{
  "d_model": 256,
  "activation": "gelu",
  "router_score": "softmax",
  "normalize_top_k": false,
  "balance_bias": false,
  "vocab_size": 17125,
  "optimizer": "soap_variant",
  "lr": 0.00682,
  "grad_clip": 2.0,
  "batch_tokens": 65536,
  "seq_len": 256
}
Below are experts of layer 8 (counted from 0) of a mixture-of-experts language model. Rows are named up (a neuron's input weights, with its number) and show model dimensions 0-255. Each number is 128 + 32 x the weight over its row's rms, rounded and kept within 0 to 255. Numbers have three digits each.
Before each expert's rows: a language model's description of what the expert responds to. This comes from a sample of Wikipedia text that the model never trained on.

# expert 20
It responds to: Word-internal letter pieces. Short letter fragments inside words, often rare names or foreign terms, such as tre'm'endous, el'ig'ibility, Ced'ric', Sö'k'men.
up0:165069125108112185087140135164082146152184156060136176110125177104128188125127185165140048112147080193051121158117069133085144107133137068132107118083177119167165160145167128163074123113177092068100112110109115098140148197107148141113150139129078106139190157175122150117111116134141142101089127129124111128083135136104126107087132144100152136166134147113186097102152100097148124130121154190096103110113111168182109163167187128115132188100155136109097131082109129096115100113125113115160139133173104138090169128108139182085141159140104136195123139169128082093103101124106058154158108127145174172160128111133102116093111108160161079170110078103118183108072086133049093156145188093125122122169092122079123184103098169108180098091132097147132120108193143120072123103119087

# expert 6
It responds to: Digits in measurements. Inner digits of coordinates, climate table values, times, codes and years, as in 54°45′32″W, 27.5, UTC+3:30.
up0:131115144105109086140175092129144118118135144112178096103098133062160137099096155083142132169120093097159143128167130079152189116084144170157163159083178090150140161076134121171135162095162147089061147161140163146073102136068134117151149152183115109120101138127155110152103155178139190168097130169054109175191147115084152155120040159072161133110096102127159123100139102135100086135086111162108124135147117141118116087096056053161122141128104130124125184153131123131147151132108170064120159127186155157126088144147124127120109149113091133158151106113092121139126140084117214088145100121175104088166077137095109177140142127121142047096115072132141128148165153138112128150058202114104100096159177096135126145081151074109131117101058125150174106207120144130142173082095106

# expert 13
It responds to: Digits and number words. Digits inside numbers and spelled-out numbers in sports scores, results tables, ages, addresses and counts, e.g. Group 4, 2-2, three, five.
up0:124133088141160135142168147164124102188130123100133098107204114104098136107109141122059158094098165114117110099096180036105131100187086125108135115078151159179139151174164143120109144104180163100082119184152174097103064117114125117155194140105163116083133150111109170149189186142154150162140153142119117136074165101133188130139152109098131122101081159099099140107103149153156092132147101096161115105124102142177149118162118088104111138152057180100147144121123163028071068112115117159095110098126116087077089150119172165154169079129139107131105078164067089085103136101090148148152083094146137148113118143163108130159165095154142106115132087116131197154133155180094066149135150105113121104122138127102122103189118129192138194106103139121153188125071132063172185126101144

# expert 29
It responds to: Head nouns after determiners. Common nouns after the, a or his, often ending a phrase before of or punctuation, such as career, season, club, age, attempt.
up0:122155122128116053132192122155132095173175181116105079120133085113138095062165190190125128093206160120090114092175136115159125068131151117121130100115144089129083123132093187140103096184139135139116116094098206162149121153141157094122097142118109134087143111076111103133126073165129188088135090127117140134101166151152135202112159176116118090129122099148135102109124182162172132146101079169111135181047133125158122155143161158087077098144097131183116097128177228075101174163135138130129115143119082148104120168139118159113160143100154086186122092134078142124132112197146108113136130159143161134112129100105098136122173105123136165083211165141126102142113063113148143077095101174118110118147162124129158117134032168142101132109150123102099098110114163158149117160051098

# expert 31
It responds to: Line breaks and markup. Newlines ending lines, headings, list items and table rows, plus == heading markers, | cell pipes and |---| table separators.
up0:150116112093139105115106142143160138152143127129145038123166093103149122124120190195125105123162113187145124071110049121157105129103105128101151162163181109142129101071167092185177121145107107204097157090093115166106130132126112074137100104076126139036158185142126067126081119129117162058132180134127111208091127071145146175080121115151182172177111135132131112109128096153129136127085110134154172175107118169111106147121145142082100095123108105153149098106181114146120141145096093098095124119158096167115145079130138113106159155142104225090113080152098163117144079138136171109167120194182115131167178125116215163132151114126091190115077172143124188161085167145153121096108093133192134151118106158146147110087100110091124158130148094129109128083115124177146142141099119

# expert 23
It responds to: Infobox field values. The first value after a colon in infobox fields about media, games, broadcasting and taxonomy, such as Platform: Windows, Genre: Action, FM.
up0:102089167139176100134148165145177145152184169114080123107095127092133098152108102102143148139184132104152126150120153148152156137114170142173114089128156066097133185113141117150127122111143139170121124129098171088118135193146126096133100168106128152113136159151115120095124144157129092124108056115137122102163185150171098141103144147166113133147082123169153055182167110098101170132122103146138090145104179081128167167092092194121142120053167148141109135069163138053177206079105148053126100161076123194165169103065093124073122217107105129115111119122068143138125087143130115113152126114115207076096077081165132062112177121111108116158128158151163185092191164184146120159099109112090112100147126105105134082159134117171136141126162165128134111162176154127168116161147148

# expert 26
It responds to: Given names. English first names and the first pieces of given names, in bios, credits and tables, such as William, John, Mark, Rob'bie'.
up0:143111115144143123132155119110204131134104100123112118103059129151189197035164186148144135193153101106130086124157116125141135142114114096127161105152118157066193175137099121109169133146163153103097123171145118160214108158133100157120059108150136113107136100177123131116168157104145149080103125148136135120109160136092157130151079142143146050122057183168182106119116126157133134128132165129088155099098136160108152118150183127067060147152101175165149102140117201080089142104114160164110105136183113080117099140137145108097106076081159120076115084175154177160148156115145104112093079141097171111091154074144125114124136069118085138167088176163117139107131094139141150137088177110097137102170086109100098079127169079162072202132182171147126083088114109117135120145084142

# expert 3
It responds to: Date-number openers. Spaces and first digits that begin years and day numbers after month names or "in", plus an opening parenthesis after a term, e.g. "comune (".
up0:112147137124143143084091134080121201144080083129046112182152151065163089068085143105132115095119091147139117085160145124164181076122106150148110102132189098195145120181119054107093088151090143198155126111159131176147107135089135177083115104099137154144132165161124119158105165134139083143157119081089097109129158128085117144090094121145070125135108125131095141156142148143113114153160144169102090148186124118160115119160094099090121152185092154034103148100125136126139120127158135157201158126171117158123107105146164075113175114127203084098183070123169124094151123032156119080161186109143111103120087126084155088115143129153131095113130078175121135086135107158082121130129216139171119171104104152139092148165120104123107137156145161156083167167086099163122126123154106

# expert 16
It responds to: Mid-name word pieces. Middle or ending pieces of rare names and words after an opening fragment, e.g. Ri-ord-an, Cre-ight-on, Burk-ina, Issue.
up0:135217119167157119120084133168070066145136106114167092139106201115125133111124151135070104147113130126098134124146130173232160088148152139082129155188067104126121101119135149170105060126112187094150150124098147142123142155156128112183109097111189141121138167131114140156167105071108148151147119168126148135069126128176074109144198129127181142140091100141163110192111055195124122145150107091087099135099094113151127186154129085153118123157109128113124133144081110114138156077135119084113196103063147094105165180173091128158163157157135125127132138094126076110139165118151140100151115105166210126057123099117146122141158097098117143159095134140134133145143130062028072165139120161111140169164131110109062098132117122110159146069104188132158131089106122093120089142090116

# expert 24
It responds to: Sentence-final punctuation. Periods ending sentences, opening quotes, and dashes starting list lines or separating place names in routes.
up0:089087077140139118129185133097110193092156174123155098118170153095153141138123147144115174111133125198109136165156118102129082157106131141078101102160097163131090108087142108079090161111134183161141092146098110145109132150111135099121107120140075080146143120131170114081063132125162101156080125143152122127113168161107143120170120143163152110201111179150146134101168156109168085151156126071191094182153081152146102127156162163106112140157123098147189158096108195118163104116170144111134149137177113092120132131126175122091077123065128162172173132217145138145124142121146109186203142177141151108192138114104105114129096152150111140067194155136112097063165115121022100125113117131104120168137106135095163165112153205145140089115199135151209154154164145181129102133142149

# expert 8
It responds to: Participles and verb particles. Past participles and verb endings after was, is or been, plus particles like up, out, down, such as used, known, devast'ated'.
up0:180134110093112161120099161148157191087117061177127115194112131149136144089094119038163100112133119186080082100147106170123117082070077182119116120078095107167083080107166107050083127137132161158121143132148139124159086115102133110109164111133184089136177152130123147178083108131090173156192078198043169172128123138144098146159167143121176170167086111152136157128110125109156079068157117123177135142148128082137103083072142178167106123144135147134058110117131121124152129161077154152224128137113107143137159151148164133125120150154120137097107093140116139131139076108075134151162145117094117071113160145114105134147127127155084097141123130123102096167115177125131167072142160112177139183126121109171128149115075089160185090095114095125116072189151133140171139090130128

# expert 4
It responds to: Plural and closing suffixes. Word-final pieces like plural s, es, ons and ins, possessive apostrophes, closing brackets and quotes, and percent signs, e.g. party's, (2014), 41%.
up0:123092143124110143111128111134161143129132100169087162081074113140082148144116192142178173120087100164098150139100116146140225107108108138123115103084178167169107074102221156203148145098129116154137110171104152130163082140123147114163157164162142087122142183142077136178143128036105150148172170119119118171117131109091169151113128153173141135106160085139131097088139146121093170133149149121094139152117083125110144104143084182075067135122134157143120107195107153076114127080121073142136114110127126100119156142086121062092080117158136094136151114124128125198140119119175098124131069145133138123134130103118063162125104109152101132061127118038090154129158148160115097049140117082139128128113063113087128135160148114134119086148133108101053028121130165189109182119156145